Weights of a small mixture-of-experts language model, trained from scratch on English Wikipedia: width 128.
Below are experts of layer 4 (counted from 0) of a mixture-of-experts language model. Rows are named router (the router's row for the expert), gate (a neuron's input weights, with its number), up (a neuron's input weights, with its number), down (a neuron's output weights, with its number) and show model dimensions 0-127. Each number is 50 + 12 x the weight over its row's rms, rounded and kept within 0 to 99.
After each expert's rows: a language model's description of what the expert responds to. This comes from a sample of Wikipedia text that the model never trained on.

# expert 21
router:33 44 59 56 39 46 36 50 29 37 64 61 57 56 49 52 36 58 43 51 46 27 77 35 40 62 35 35 38 48 67 60 53 44 44 57 67 55 64 51 73 39 59 59 66 59 47 59 54 52 56 60 57 48 49 29 66 32 29 68 44 54 52 62 68 43 55 30 68 37 34 55 55 52 76 42 66 41 33 71 55 38 34 56 62 41 38 48 36 54 30 52 38 69 54 48 60 72 56 56 30 41 70 48 44 51 64 36 51 56 57 44 29 56 50 36 44 64 61 62 56 45 65 35 46 57 66 43
gate2:43 68 51 52 45 53 50 65 52 49 68 36 56 59 49 58 55 38 38 69 57 45 54 19 49 45 49 48 54 38 51 55 62 67 47 52 60 58 47 64 67 39 70 66 31 64 47 48 41 48 30 43 30 61 48 50 39 46 54 70 32 35 48 49 58 22 72 59 47 56 24 44 56 36 61 42 69 41 54 62 75 67 48 60 53 64 60 52 47 68 40 56 52 61 39 47 47 53 35 49 36 57 67 75 31 51 37 49 67 36 43 30 62 64 48 38 73 62 45 59 57 47 42 21 61 55 51 52
up2:49 61 59 35 59 54 50 67 25 43 49 45 47 45 65 74 57 54 54 36 53 68 46 55 60 65 50 38 67 54 66 30 35 54 99 41 66 46 36 63 48 66 52 61 56 46 45 53 58 52 44 69 30 32 57 41 48 53 50 78 23 59 33 59 59 56 51 51 63 59 34 56 60 58 45 42 45 58 55 53 27 67 65 46 32 51 36 66 59 53 57 64 61 24 35 49 39 56 43 56 57 60 65 32 46 52 57 43 40 42 61 52 50 42 47 53 72 54 50 55 38 45 49 47 46 50 34 29
down2:31 51 47 35 42 41 30 40 53 74 46 42 57 62 46 53 52 35 58 66 36 55 42 40 61 58 39 57 41 38 39 60 66 72 45 61 42 48 42 44 81 82 52 44 60 38 46 50 53 50 44 41 58 42 61 52 59 52 64 59 45 46 42 47 55 42 56 42 66 54 52 41 52 67 63 57 37 49 49 56 53 24 60 44 55 61 66 69 66 51 53 40 70 52 63 41 79 53 41 95 68 47 44 56 48 60 55 67 54 43 47 35 44 48 58 37 42 53 50 47 43 56 24 59 53 74 27 46
It responds to: Section headings and table cells. Wikipedia structure tokens: == heading markers and heading words, empty table cell spaces, See also, years after headings, opening parentheses.

# expert 8
router:45 63 49 47 48 61 39 48 48 54 62 70 61 37 38 68 35 56 60 37 45 14 37 46 46 52 30 27 39 55 51 56 49 68 35 51 46 47 64 42 34 55 44 68 67 56 50 74 36 51 61 61 42 51 55 30 59 48 49 65 45 45 56 60 47 67 45 49 74 59 48 55 41 58 54 75 54 39 60 67 77 65 15 53 60 45 58 41 55 47 41 59 30 43 52 42 43 54 44 32 58 37 61 62 24 49 47 51 69 33 44 57 33 48 39 48 63 59 54 34 53 35 56 38 61 54 41 33
gate1:52 45 64 39 60 58 65 68 76 37 77 74 54 56 52 48 59 62 42 46 47 43 49 43 48 37 46 44 52 36 64 42 59 65 45 57 61 75 58 36 52 51 78 56 52 59 40 31 73 43 75 44 48 46 40 34 49 37 33 61 54 35 56 43 48 47 50 47 46 36 16 40 45 56 66 51 47 46 45 50 57 39 35 54 56 74 59 38 32 63 32 41 62 40 38 42 38 71 35 37 54 54 61 46 62 54 25 67 60 51 45 61 53 45 37 78 39 65 42 52 48 62 53 44 47 52 35 61
up1:57 58 63 41 47 39 66 51 31 62 54 49 83 36 29 33 64 49 45 38 26 46 44 68 70 65 68 57 72 64 48 66 57 45 63 63 42 30 56 46 61 45 37 25 63 54 45 52 44 68 50 53 56 45 31 41 55 61 47 55 51 33 50 50 39 39 41 53 44 54 38 41 57 45 46 53 40 35 52 50 43 65 44 32 50 36 49 52 50 47 46 64 63 50 55 46 68 75 54 60 39 49 65 41 51 43 46 29 44 47 58 52 19 63 58 44 70 37 34 33 45 46 55 77 58 46 64 27
down1:32 57 50 40 42 42 48 25 51 62 43 54 50 41 41 50 23 42 43 54 60 50 44 29 41 61 49 38 67 55 36 54 51 51 45 54 39 61 81 36 42 69 58 66 31 62 40 62 52 42 50 44 38 50 58 50 71 58 40 60 58 51 39 56 61 42 52 45 42 45 69 61 33 49 77 62 32 31 54 35 66 32 46 45 32 50 46 26 55 45 61 30 37 62 43 39 49 41 56 44 52 45 38 49 63 66 59 41 70 38 44 61 72 50 56 57 49 61 63 56 46 51 46 51 82 45 42 17
It responds to: Headings and table-row fillers. Words inside section headings such as and in Charts and certifications or Awards and nominations, plus blank and capital-letter tokens opening table cells.

# expert 5
router:46 46 82 54 68 50 49 51 38 53 39 43 64 76 42 62 55 40 44 64 37 58 52 71 35 64 59 72 48 41 53 40 47 68 68 49 73 44 34 45 50 53 67 48 44 38 52 39 73 47 47 57 46 35 60 41 72 61 57 61 53 50 56 27 43 40 63 51 38 53 43 60 60 62 55 57 37 67 66 67 36 34 62 32 49 52 73 54 45 49 55 53 39 77 67 62 60 62 43 23 51 57 45 52 58 45 63 44 51 39 71 68 27 44 44 45 46 50 73 72 57 50 42 47 44 60 52 60
gate1:30 52 38 50 60 57 37 72 48 51 62 45 47 57 66 40 68 52 39 48 48 41 44 21 37 45 43 50 39 49 43 54 40 57 44 51 43 63 57 37 48 81 70 69 43 41 32 59 63 43 31 58 51 38 31 55 48 41 72 20 50 67 47 47 48 56 67 55 54 60 46 55 47 51 59 42 31 35 60 53 52 52 34 77 68 44 77 48 71 66 80 35 45 54 57 64 52 64 54 42 46 46 48 43 55 30 37 44 44 69 48 38 40 49 73 56 50 72 51 55 53 56 56 55 36 63 38 48
up1:72 43 47 44 30 38 52 30 65 52 40 60 59 49 35 60 34 66 63 48 54 49 60 73 62 38 42 29 47 41 64 56 70 51 62 54 42 58 55 56 54 29 47 38 58 62 60 43 35 57 73 42 35 64 51 45 47 56 26 71 45 21 52 65 59 47 41 45 67 57 57 48 56 42 43 45 62 64 48 47 57 46 51 48 53 34 40 39 37 38 16 49 44 25 46 34 58 33 45 68 45 67 48 54 46 68 52 66 55 46 46 62 57 41 28 58 41 26 66 42 53 44 45 47 67 37 67 47
down1:37 30 55 45 29 65 41 57 56 42 28 51 60 55 23 50 53 38 46 48 42 54 53 37 39 41 66 56 54 67 41 30 40 49 60 47 65 60 45 61 51 67 59 60 46 67 66 61 37 38 33 63 44 65 45 45 45 45 47 53 61 39 42 84 54 34 68 35 61 56 48 39 57 44 51 53 42 62 42 45 59 51 23 38 45 77 61 75 45 51 40 54 55 67 56 39 32 55 46 80 51 41 53 44 35 50 48 34 45 65 59 57 37 69 43 30 57 44 53 45 50 59 38 77 28 43 57 56
It responds to: Clause-joining conjunctions. Words like and, then, but after a comma or date that start a new predicate in biographies, e.g. "1959, and later headed".

# expert 17
router:53 61 34 51 37 40 42 70 52 31 58 46 31 60 58 46 71 42 56 47 42 44 54 53 56 64 67 74 44 67 59 56 46 39 50 62 64 62 62 51 72 48 60 38 70 49 55 55 87 65 45 66 54 57 40 39 69 61 53 50 41 29 49 54 39 56 45 26 38 39 38 52 58 55 48 54 30 59 61 67 44 63 36 38 29 22 65 32 44 42 41 50 51 53 43 24 50 70 48 60 39 42 66 40 33 47 55 48 54 44 71 66 35 31 36 43 47 40 53 56 43 60 42 49 52 40 36 49
gate2:22 62 51 41 40 38 33 41 63 49 43 20 69 45 48 20 74 45 34 59 41 63 45 37 56 41 83 63 58 39 58 75 39 52 42 51 62 43 42 57 54 24 38 35 44 60 58 60 56 50 46 46 35 34 54 38 42 39 76 45 27 49 56 43 56 38 41 57 57 65 34 55 47 59 45 56 37 44 48 62 50 78 62 44 38 56 52 36 56 42 42 53 38 57 38 43 50 73 28 54 57 60 39 49 45 46 50 63 55 36 61 52 48 31 40 56 62 52 66 49 59 39 59 40 55 39 46 38
up2:37 48 52 54 40 37 28 32 41 22 49 39 60 50 43 29 61 25 42 67 29 60 53 22 58 67 69 53 52 41 49 60 53 62 49 50 64 42 44 45 57 40 51 35 48 51 64 56 55 53 58 64 31 39 57 47 33 54 67 31 34 46 47 48 59 55 45 40 58 60 32 39 51 43 42 63 34 37 43 53 56 79 57 47 44 63 49 44 38 53 59 59 37 56 56 44 43 72 57 46 54 58 41 43 47 33 46 45 47 40 34 70 40 47 23 33 47 42 80 43 79 47 46 57 72 40 58 36
down2:48 49 37 19 47 19 43 50 60 33 65 60 65 56 49 53 51 42 62 69 38 59 45 78 63 45 39 46 41 37 34 60 57 26 45 44 70 41 62 46 49 51 59 45 48 54 38 61 50 64 66 44 33 23 37 50 57 42 60 45 56 68 57 50 46 67 55 44 53 42 31 46 52 67 44 43 51 59 56 49 59 66 39 33 41 51 47 31 50 49 67 64 66 40 47 28 50 33 40 33 58 47 83 42 84 59 48 39 68 42 49 37 46 44 55 58 53 53 38 56 43 45 40 31 55 66 45 51
It responds to: Numbers-preceding parentheses, spaces. Opening parentheses and spaces right before a number, mostly converted heights like "1.68 m (5 ft" and table cells before figures.

# expert 47
router:63 42 59 47 58 62 32 45 38 51 46 40 33 40 48 53 47 61 52 42 48 55 27 49 39 43 65 25 44 43 29 60 42 37 42 49 46 52 44 54 50 45 41 62 35 37 26 57 29 61 67 50 35 39 52 72 55 71 48 50 74 63 50 32 64 47 42 36 45 50 64 54 47 67 39 51 65 45 31 35 62 48 44 78 50 37 38 36 30 32 50 49 32 41 60 54 50 27 40 60 52 36 61 46 10 49 49 56 45 72 37 40 56 36 53 58 47 49 31 51 50 56 31 47 53 43 40 34
gate0:48 35 43 68 74 54 40 38 33 56 46 51 56 40 55 53 45 67 37 56 43 61 34 43 41 73 57 33 37 43 52 46 57 41 48 65 44 55 46 42 43 57 56 48 41 49 42 47 65 48 52 43 65 42 60 60 72 49 49 63 54 63 44 57 40 40 50 79 32 50 43 61 53 48 25 41 54 32 38 34 49 48 28 42 29 60 39 54 39 54 52 29 42 26 67 64 47 57 42 29 50 36 34 47 50 28 40 45 44 90 64 32 54 42 56 55 61 83 43 42 67 58 47 39 42 42 52 62
up0:68 46 46 49 73 40 56 48 55 50 54 68 67 50 41 37 60 42 46 53 31 42 49 15 61 42 34 47 47 53 47 55 41 51 33 41 62 54 68 60 31 57 47 71 38 68 53 62 38 62 47 69 63 63 32 54 41 37 52 39 36 64 62 52 33 67 44 46 48 48 60 51 52 55 46 49 38 63 61 45 63 31 49 68 56 50 63 44 64 35 62 65 43 35 41 58 41 71 56 54 40 30 37 38 39 74 29 80 47 50 48 57 47 53 26 57 46 45 42 54 50 42 20 28 58 52 46 59
down0:52 35 53 47 34 35 61 47 70 59 64 59 50 52 59 26 45 83 42 40 49 42 57 32 50 51 50 51 29 55 59 50 47 75 35 46 35 50 23 48 36 46 60 57 43 56 43 63 57 49 32 46 61 53 54 45 57 56 40 40 49 43 65 63 36 59 58 60 49 80 36 42 56 51 26 33 44 58 49 44 47 50 41 35 64 35 53 54 45 48 67 43 50 44 59 74 36 67 63 76 49 36 33 60 39 70 36 45 63 52 60 45 66 78 31 59 50 63 56 34 40 54 47 49 51 29 38 47
It responds to: Fragments after brackets, slashes. Word pieces and adjectives like small, large, West, Old, often after a parenthesis or slash, as in "(Upper", "3'-methyl".

# expert 9
router:38 54 43 60 49 85 54 45 54 53 65 50 44 25 60 51 63 48 56 52 51 34 23 35 62 39 43 40 35 48 37 50 51 65 47 27 34 52 64 41 49 52 49 48 43 49 54 45 22 51 80 42 41 34 26 58 46 73 68 45 51 70 27 41 38 73 54 44 55 39 57 64 50 46 47 55 59 60 44 52 59 50 48 38 45 70 50 54 41 45 64 41 27 45 42 46 39 35 39 47 79 33 53 57 33 70 31 54 44 54 40 43 42 60 61 49 38 56 32 53 38 52 62 36 55 59 32 41
gate2:47 56 53 58 47 43 52 47 57 53 29 60 53 25 55 47 37 60 57 47 67 48 26 32 72 39 65 44 51 42 22 44 52 49 51 53 61 57 73 51 53 54 77 49 21 41 42 39 55 60 58 74 43 46 53 58 29 67 67 46 55 73 54 58 48 77 45 53 59 58 57 60 39 37 69 57 63 52 56 45 59 54 50 56 56 52 37 36 37 41 48 55 55 38 43 50 39 43 66 77 43 52 70 41 65 54 46 61 53 29 33 50 31 49 63 62 59 49 39 38 66 37 64 49 78 48 59 34
up2:35 52 54 40 43 59 62 47 62 33 28 40 56 29 41 58 17 76 71 56 43 40 35 44 47 46 49 50 56 47 26 37 48 52 57 39 59 39 61 58 52 45 58 53 34 33 49 42 54 46 57 38 41 50 43 58 36 54 62 53 56 62 47 45 42 59 53 45 61 44 72 68 42 54 86 56 44 58 33 41 60 66 41 60 43 39 45 31 51 55 43 39 37 41 35 51 28 19 65 70 50 53 51 51 59 53 45 38 40 39 42 50 51 62 51 70 69 27 45 44 76 48 55 46 74 44 51 43
down2:59 50 65 78 67 42 73 29 42 52 54 49 53 58 45 43 71 70 62 50 56 42 51 33 50 54 41 61 36 87 47 50 52 57 52 56 52 66 38 52 58 16 61 43 39 44 49 61 66 59 41 43 51 44 45 42 41 82 44 44 59 38 59 39 40 44 54 43 58 63 37 52 43 50 41 49 43 59 57 57 53 44 54 59 67 46 37 66 39 48 49 51 46 65 63 48 49 83 60 60 66 45 58 25 50 44 55 55 26 68 32 57 50 56 45 37 40 53 35 60 52 46 49 83 52 35 60 61
It responds to: Mid-word foreign name pieces. Middle or final pieces inside foreign names and Latin taxon names, such as Ciud-ad, Trinid-ad, Arachn-ida; also first names like Rob, Dan.

# expert 37
router:50 46 52 55 73 56 40 43 55 27 39 39 37 40 47 36 54 65 60 44 34 51 30 45 57 62 38 36 21 59 44 44 49 61 58 51 34 41 42 56 29 42 54 51 41 63 53 50 46 62 61 38 59 35 53 41 58 54 51 64 64 55 57 52 46 62 47 44 57 67 64 71 42 63 46 61 32 35 48 36 76 50 67 55 45 68 45 28 34 53 51 47 75 55 63 49 28 33 41 52 68 25 40 31 55 49 38 41 67 38 45 48 76 47 41 74 60 50 25 56 38 43 50 55 39 56 33 54
gate1:26 63 34 24 68 40 33 78 69 62 36 43 55 44 58 42 64 49 64 71 57 50 46 41 67 57 42 50 35 33 74 60 66 44 72 54 61 51 58 42 45 32 62 54 30 46 63 40 50 69 55 67 79 39 42 52 60 59 67 68 62 62 39 58 35 48 67 40 39 58 43 50 45 36 48 38 50 47 57 40 55 66 65 44 46 37 45 40 51 66 60 58 67 62 39 63 49 61 39 39 45 40 67 32 41 34 22 44 45 50 46 48 47 62 56 56 48 56 61 56 48 61 53 51 50 49 63 39
up1:64 46 62 69 24 60 63 32 31 52 60 55 37 51 55 64 38 56 42 25 47 41 61 61 54 37 60 66 62 54 32 51 36 32 33 38 35 45 25 52 37 57 45 41 69 44 41 53 62 33 50 41 35 72 61 59 25 48 31 40 39 51 59 55 59 56 46 69 70 44 56 41 57 58 50 79 58 62 46 40 46 56 52 61 48 43 55 57 33 41 52 46 37 42 48 26 47 45 60 47 51 56 47 78 46 61 81 44 51 55 48 47 36 33 37 35 52 40 34 42 43 34 47 53 58 61 39 50
down1:54 52 37 51 62 36 57 56 50 31 37 35 49 64 33 51 35 67 35 55 44 58 49 48 51 46 77 54 27 79 57 23 41 41 54 64 65 43 36 47 46 42 40 47 56 56 60 51 46 48 38 55 50 42 82 46 57 43 38 58 35 57 64 43 55 50 61 41 72 49 43 41 33 47 46 65 38 77 43 43 41 57 43 46 43 51 54 76 68 43 56 46 77 51 66 49 57 53 53 51 46 44 37 46 58 36 64 42 47 53 69 44 68 54 30 33 59 39 51 65 56 68 57 53 60 81 26 57
It responds to: Quantity words, of. Quantifiers and of after counting words, as in two or more, both, several, various, a number of, list of.

# expert 25
router:42 40 57 66 60 72 62 39 40 50 46 30 37 53 49 61 42 54 78 47 34 56 34 36 58 34 59 36 44 57 47 48 50 63 49 35 57 52 49 39 47 41 62 41 42 51 42 38 32 52 73 64 66 62 33 39 66 77 62 51 72 55 55 40 40 65 59 38 43 58 42 49 50 45 45 52 36 47 60 34 70 61 54 51 73 47 41 45 48 56 69 35 40 52 36 38 38 33 42 45 65 25 37 52 35 61 32 49 45 73 31 52 44 49 65 53 52 51 42 63 46 34 52 61 57 34 26 23
gate0:51 54 40 68 27 56 66 68 46 69 46 58 66 58 39 57 70 44 43 46 61 49 52 68 59 28 57 62 43 50 48 47 68 53 36 57 66 44 23 65 45 44 56 58 31 52 41 68 33 44 31 34 41 45 50 33 52 47 47 42 55 38 57 22 67 44 58 55 47 46 38 39 58 55 35 55 48 43 68 60 39 51 40 68 57 31 69 50 66 37 55 45 38 82 33 37 58 41 55 48 59 43 43 40 60 41 50 59 31 56 56 76 37 66 43 34 42 56 58 49 70 55 54 74 57 57 44 61
up0:47 55 27 78 39 53 60 68 38 59 51 31 46 41 54 74 41 63 46 51 47 50 54 77 45 25 57 43 61 46 51 29 49 48 63 62 34 50 23 37 62 63 64 42 38 56 45 53 37 62 27 27 50 51 60 65 47 52 47 48 53 28 29 50 64 50 64 45 44 48 62 59 45 55 39 34 43 40 56 54 32 59 54 47 71 50 62 58 60 42 50 51 61 70 44 37 35 45 66 72 50 41 39 37 45 26 47 50 38 56 62 47 69 60 60 30 48 63 37 57 44 43 66 71 64 49 43 52
down0:73 46 24 61 46 61 44 50 64 38 45 31 66 63 39 31 62 38 37 57 47 45 39 49 43 37 49 43 59 54 37 39 45 56 54 42 37 60 47 39 67 72 29 41 47 60 49 58 11 36 36 44 43 32 58 67 54 45 49 54 62 32 51 57 59 46 24 49 54 67 36 44 62 54 50 54 42 61 58 61 33 30 60 61 66 52 43 67 44 22 32 39 56 47 40 70 60 62 63 43 52 52 44 73 63 48 62 32 36 49 55 64 49 42 49 38 33 48 32 49 52 58 63 38 60 60 54 47
It responds to: Second word pieces. Second fragments of words split after a short opening piece, as in hol-id-ays, dec-l-ared, gl-ob-al, and in foreign names.

# expert 23
router:51 37 55 50 44 43 41 49 46 23 33 29 55 47 42 60 63 70 49 51 34 52 37 71 49 50 38 51 52 57 73 45 63 40 65 48 46 42 38 44 59 60 53 44 66 56 43 58 66 52 33 46 31 32 37 54 41 28 45 44 43 30 45 60 36 24 55 55 47 49 44 50 76 59 36 29 36 40 61 40 59 50 38 59 53 43 58 33 55 37 31 50 46 56 63 49 72 52 56 43 67 92 41 54 65 64 42 42 66 68 74 44 58 53 58 36 30 41 47 40 42 43 52 43 50 43 61 54
gate0:49 52 40 16 49 29 31 63 50 68 60 84 46 62 56 40 52 33 49 45 64 38 61 50 52 26 41 59 53 39 63 61 37 55 44 44 61 58 62 58 38 42 40 52 28 52 57 54 48 42 47 43 56 71 65 65 54 61 63 52 36 33 59 47 59 62 42 55 52 35 40 50 18 45 59 56 53 39 46 55 34 32 59 55 44 37 39 64 65 63 61 59 59 42 26 29 56 46 42 53 33 41 76 42 52 39 50 52 45 40 45 57 42 37 53 49 65 50 84 50 43 66 51 48 45 72 39 43
up0:23 49 41 34 25 48 46 33 39 59 62 59 36 63 70 51 43 35 73 45 42 52 65 37 53 61 44 58 58 50 41 30 50 58 42 62 59 40 47 42 53 30 41 27 67 84 47 48 43 46 42 44 35 58 53 51 63 21 30 45 40 38 61 32 58 46 41 64 42 67 70 50 72 40 51 40 30 54 44 56 40 47 57 44 46 46 51 53 39 55 54 65 48 45 58 35 53 46 34 59 54 52 51 47 51 40 47 51 46 61 62 48 40 46 45 48 25 77 46 24 62 51 36 63 52 49 24 38
down0:74 46 52 29 43 79 63 56 45 52 62 67 53 52 33 45 52 35 75 63 34 62 54 43 55 54 51 40 50 50 71 45 57 53 32 55 31 58 63 73 49 57 52 48 35 53 42 49 63 41 43 62 54 41 60 52 54 30 47 51 69 52 59 38 46 48 48 67 28 51 66 50 48 61 32 57 31 47 49 25 23 46 71 67 28 33 38 71 49 48 41 57 51 54 42 62 33 51 46 48 46 67 50 34 49 48 26 64 39 46 40 46 57 50 57 52 56 58 64 51 42 42 58 60 38 62 76 24
It responds to: Word-initial single letters. A single lowercase letter split off at the start of a word after articles or prepositions, e.g. p-unishment, s-omething, d-ied.

# expert 18
router:77 41 34 48 62 48 67 51 63 40 57 49 37 62 60 38 27 29 78 60 48 23 30 49 59 46 53 40 52 47 39 47 48 56 62 33 44 74 52 45 55 57 42 29 32 42 38 54 45 35 65 40 23 48 38 76 42 75 59 45 40 58 46 39 56 67 39 47 48 42 46 61 46 59 52 45 57 62 57 43 56 40 48 46 45 32 46 48 33 43 54 54 44 42 40 43 26 33 50 56 65 29 63 54 37 71 58 54 50 35 30 59 61 60 60 57 50 57 41 38 48 28 48 59 57 63 42 29
gate5:77 62 47 45 59 37 53 73 73 46 37 36 61 85 48 36 47 56 65 59 52 34 44 52 55 33 45 36 53 39 52 42 61 54 41 68 35 51 50 40 51 33 47 52 45 47 40 35 62 32 47 34 61 49 40 64 44 61 66 55 46 61 54 57 42 63 46 34 56 44 40 50 58 25 58 45 40 80 57 41 47 63 47 67 51 26 40 46 29 55 64 72 39 48 41 39 51 38 63 56 65 62 64 52 45 48 37 45 74 44 52 53 41 53 60 45 48 47 58 49 40 70 61 41 45 19 57 74
up5:23 42 44 51 40 59 55 38 28 49 67 59 38 14 48 59 49 52 33 58 44 70 58 44 46 62 51 64 43 54 46 54 46 38 55 38 66 54 48 53 53 67 45 53 56 58 59 65 32 77 46 64 55 41 60 44 46 46 42 39 54 45 54 34 46 40 61 72 53 52 67 53 53 65 28 58 46 27 42 50 57 38 48 27 52 64 69 52 70 51 36 21 56 48 60 59 54 58 35 39 37 41 26 54 69 50 63 57 28 53 54 37 33 42 40 47 42 46 47 58 57 36 48 61 63 73 42 26
down5:53 39 36 45 36 44 30 51 39 50 50 54 57 46 55 39 31 56 33 44 58 67 43 20 48 58 49 45 52 53 48 47 41 30 68 35 73 46 60 51 61 61 87 68 47 61 41 54 43 47 52 62 56 47 47 26 46 73 40 39 60 48 68 62 53 42 42 56 44 63 46 50 36 55 48 47 38 33 46 32 41 43 55 53 43 40 34 42 50 58 50 34 64 33 36 47 70 50 63 54 31 37 56 64 65 54 72 49 36 38 54 49 64 49 39 47 80 47 49 49 50 55 58 65 51 41 71 13
It responds to: Mid-word syllables, conjunctions. Inner syllables of foreign place and personal names, such as Thessal(on)iki and Ta'(z)im, plus concessive words like although, however, though.

# expert 40
router:51 51 66 57 61 64 47 51 40 54 54 36 62 23 41 64 38 52 60 56 39 39 27 33 69 46 40 46 35 57 19 40 33 47 46 31 50 34 60 62 62 71 33 50 50 59 48 55 26 66 72 58 55 48 27 44 44 75 40 52 63 71 47 57 30 46 39 51 47 53 61 53 60 51 40 46 60 47 39 52 62 52 40 42 58 65 42 49 44 52 65 48 37 40 38 47 53 49 52 47 69 31 50 39 37 60 39 67 64 46 24 62 57 59 55 52 55 56 27 46 22 45 47 48 61 51 27 35
gate0:68 39 42 39 56 43 47 57 43 66 76 41 38 50 64 47 68 53 33 54 62 38 41 63 68 46 51 50 72 33 48 35 57 44 76 44 57 45 36 57 45 61 56 36 22 36 64 30 81 44 42 46 62 25 62 57 51 31 43 43 55 52 74 50 57 42 36 39 52 39 50 55 51 72 31 43 57 48 49 59 27 63 43 48 49 45 44 57 62 58 49 48 74 54 27 46 58 20 56 59 26 56 65 53 41 52 54 57 56 49 58 55 30 58 50 57 43 44 48 41 66 42 44 53 63 45 41 46
up0:48 59 47 60 55 58 60 58 63 50 44 57 61 53 33 47 51 75 64 40 47 57 71 33 33 60 38 55 29 63 68 63 55 60 49 62 50 52 58 40 33 44 44 52 60 46 22 50 18 42 57 54 25 80 33 25 55 65 59 62 35 53 37 41 39 52 54 45 48 47 51 49 26 34 71 44 24 51 49 33 74 31 47 45 54 44 61 57 61 42 45 33 35 51 47 45 42 60 45 40 57 49 40 39 57 41 57 48 36 51 53 54 61 24 26 47 33 53 55 43 62 68 54 49 42 48 57 52
down0:57 47 46 45 59 51 35 65 49 34 38 72 39 57 28 62 63 51 36 72 55 40 61 57 58 71 53 60 50 60 71 51 70 50 57 62 37 48 50 63 67 68 43 73 56 70 43 62 43 58 61 36 42 47 44 50 32 57 44 53 61 46 39 58 64 31 45 42 38 45 52 41 49 60 43 41 72 60 53 47 41 42 57 55 39 29 63 55 66 31 69 31 31 55 45 51 55 52 46 50 43 40 39 34 43 74 64 62 40 51 64 72 62 45 35 55 30 64 67 54 57 35 57 46 60 56 16 46
It responds to: Word-initial pieces. First piece of a split lowercase word after a quote, the or to, especially ad- (adventure, adapted, admissions), plus att-, sub-, res-.

# expert 35
router:59 37 68 57 47 72 54 44 42 58 55 33 51 46 50 43 55 43 58 43 40 53 33 32 61 59 66 38 23 62 37 37 48 54 58 32 38 45 63 45 59 61 30 38 38 32 44 56 43 58 67 64 67 56 37 36 56 70 57 36 64 66 37 62 51 67 50 49 29 50 44 74 40 51 48 51 56 60 55 39 59 53 49 26 59 59 47 33 34 39 44 43 39 37 49 41 30 38 42 32 55 47 65 60 50 80 44 58 80 49 51 42 57 63 51 49 64 28 37 52 42 51 44 63 75 37 40 49
gate5:30 37 57 57 42 55 51 42 62 42 59 40 47 51 41 41 72 61 28 58 32 56 41 38 58 33 52 58 25 54 37 32 39 43 60 47 48 50 46 56 26 41 42 45 32 51 57 48 82 54 31 45 45 31 68 58 61 50 35 41 49 58 53 48 64 45 28 52 53 61 36 44 35 76 41 37 49 64 42 49 59 48 77 53 48 61 46 31 62 45 56 50 45 48 78 52 42 62 56 41 38 36 64 54 39 31 59 60 50 36 33 40 59 40 64 66 65 45 54 49 61 51 52 44 70 45 70 79
up5:67 56 47 44 40 38 48 56 55 61 50 40 49 53 55 48 45 55 43 57 75 62 65 80 37 71 63 71 73 54 79 64 62 62 53 51 52 49 52 61 39 68 53 66 72 39 38 50 25 44 63 74 71 59 28 60 57 54 62 51 51 35 60 44 32 56 64 58 53 42 43 50 63 40 60 54 54 36 47 58 61 59 30 48 67 48 52 68 45 52 40 40 37 69 37 58 50 41 38 63 44 51 35 49 64 52 37 45 75 59 67 45 49 62 36 40 69 66 38 56 45 44 43 45 43 55 33 31
down5:49 66 49 38 47 29 22 62 69 52 58 42 32 41 63 45 60 50 52 29 63 53 74 33 35 66 43 50 52 45 63 61 32 65 40 55 44 66 40 47 56 53 62 50 42 42 53 55 53 51 38 45 78 69 32 46 62 31 50 49 65 42 50 45 34 59 55 48 49 33 40 46 56 64 44 49 52 38 54 47 51 54 39 31 62 50 65 49 33 61 46 61 66 57 48 69 38 56 49 44 56 72 52 58 42 67 52 60 57 63 56 42 63 51 24 47 62 73 54 57 24 56 68 89 38 53 43 52
It responds to: Mid-word fragments. Short fragments in the middle of words, often in foreign names, such as d-ow-ry, dom-est-ic, Urug-u-ay, Pl-ov-div.

# expert 32
router:30 39 66 46 40 74 63 58 60 56 58 44 42 48 63 58 35 42 61 50 37 36 30 42 45 36 41 50 24 75 49 55 39 49 56 44 56 33 53 59 36 37 34 47 53 49 38 59 50 57 67 41 42 53 46 30 45 44 56 44 34 72 48 66 38 65 55 50 46 62 57 43 34 62 46 46 66 40 66 45 73 75 42 35 26 49 45 68 57 64 64 40 41 49 41 43 33 41 34 43 68 22 45 58 32 52 51 41 65 49 50 48 59 46 60 52 61 54 25 47 55 30 28 40 57 47 37 32
gate0:42 52 60 33 53 48 57 19 37 45 72 45 53 41 35 51 29 83 38 55 36 52 53 48 49 70 42 54 44 63 47 36 45 35 62 47 50 47 50 42 55 58 44 55 64 34 56 56 73 47 50 38 60 42 50 41 60 36 48 56 39 35 35 71 49 26 28 46 41 42 48 37 59 49 37 67 35 67 74 29 47 59 59 39 77 58 42 55 57 50 51 37 43 46 40 67 79 62 58 21 56 45 53 60 40 57 48 40 58 44 62 36 58 39 60 63 68 54 42 41 53 52 41 45 59 37 41 35
up0:44 47 67 60 34 42 43 41 36 31 63 46 60 62 44 69 55 31 28 49 65 49 46 39 43 49 56 39 34 67 71 39 71 65 28 64 41 54 69 51 47 56 32 56 55 48 28 40 39 44 29 38 40 65 42 42 66 56 23 57 64 31 51 60 59 31 43 50 38 48 45 46 17 55 39 40 57 57 55 70 55 38 42 67 56 57 56 40 57 43 57 57 68 64 66 46 54 55 67 43 42 37 62 62 52 39 43 56 61 67 55 53 71 38 40 40 53 64 50 44 55 72 44 47 41 53 32 54
down0:30 60 28 30 33 35 60 44 36 64 58 50 58 49 59 32 64 58 36 39 34 53 56 49 67 33 47 50 40 49 45 34 35 43 34 63 57 31 55 48 47 54 43 57 70 71 63 60 46 44 37 56 42 53 61 50 48 57 51 68 49 51 56 54 44 42 52 70 63 39 57 44 59 56 70 60 53 41 55 58 58 61 34 56 19 56 75 40 47 49 41 52 66 59 59 46 48 44 38 27 51 26 50 60 49 53 41 68 44 51 64 38 49 74 50 42 60 59 54 43 29 43 50 87 59 52 46 81
It responds to: Rankings and sports-table pieces. The space or number after No. in sports rankings and schedules, e.g. No. 9 Samford, plus word-initial t, sp and s in sports contexts.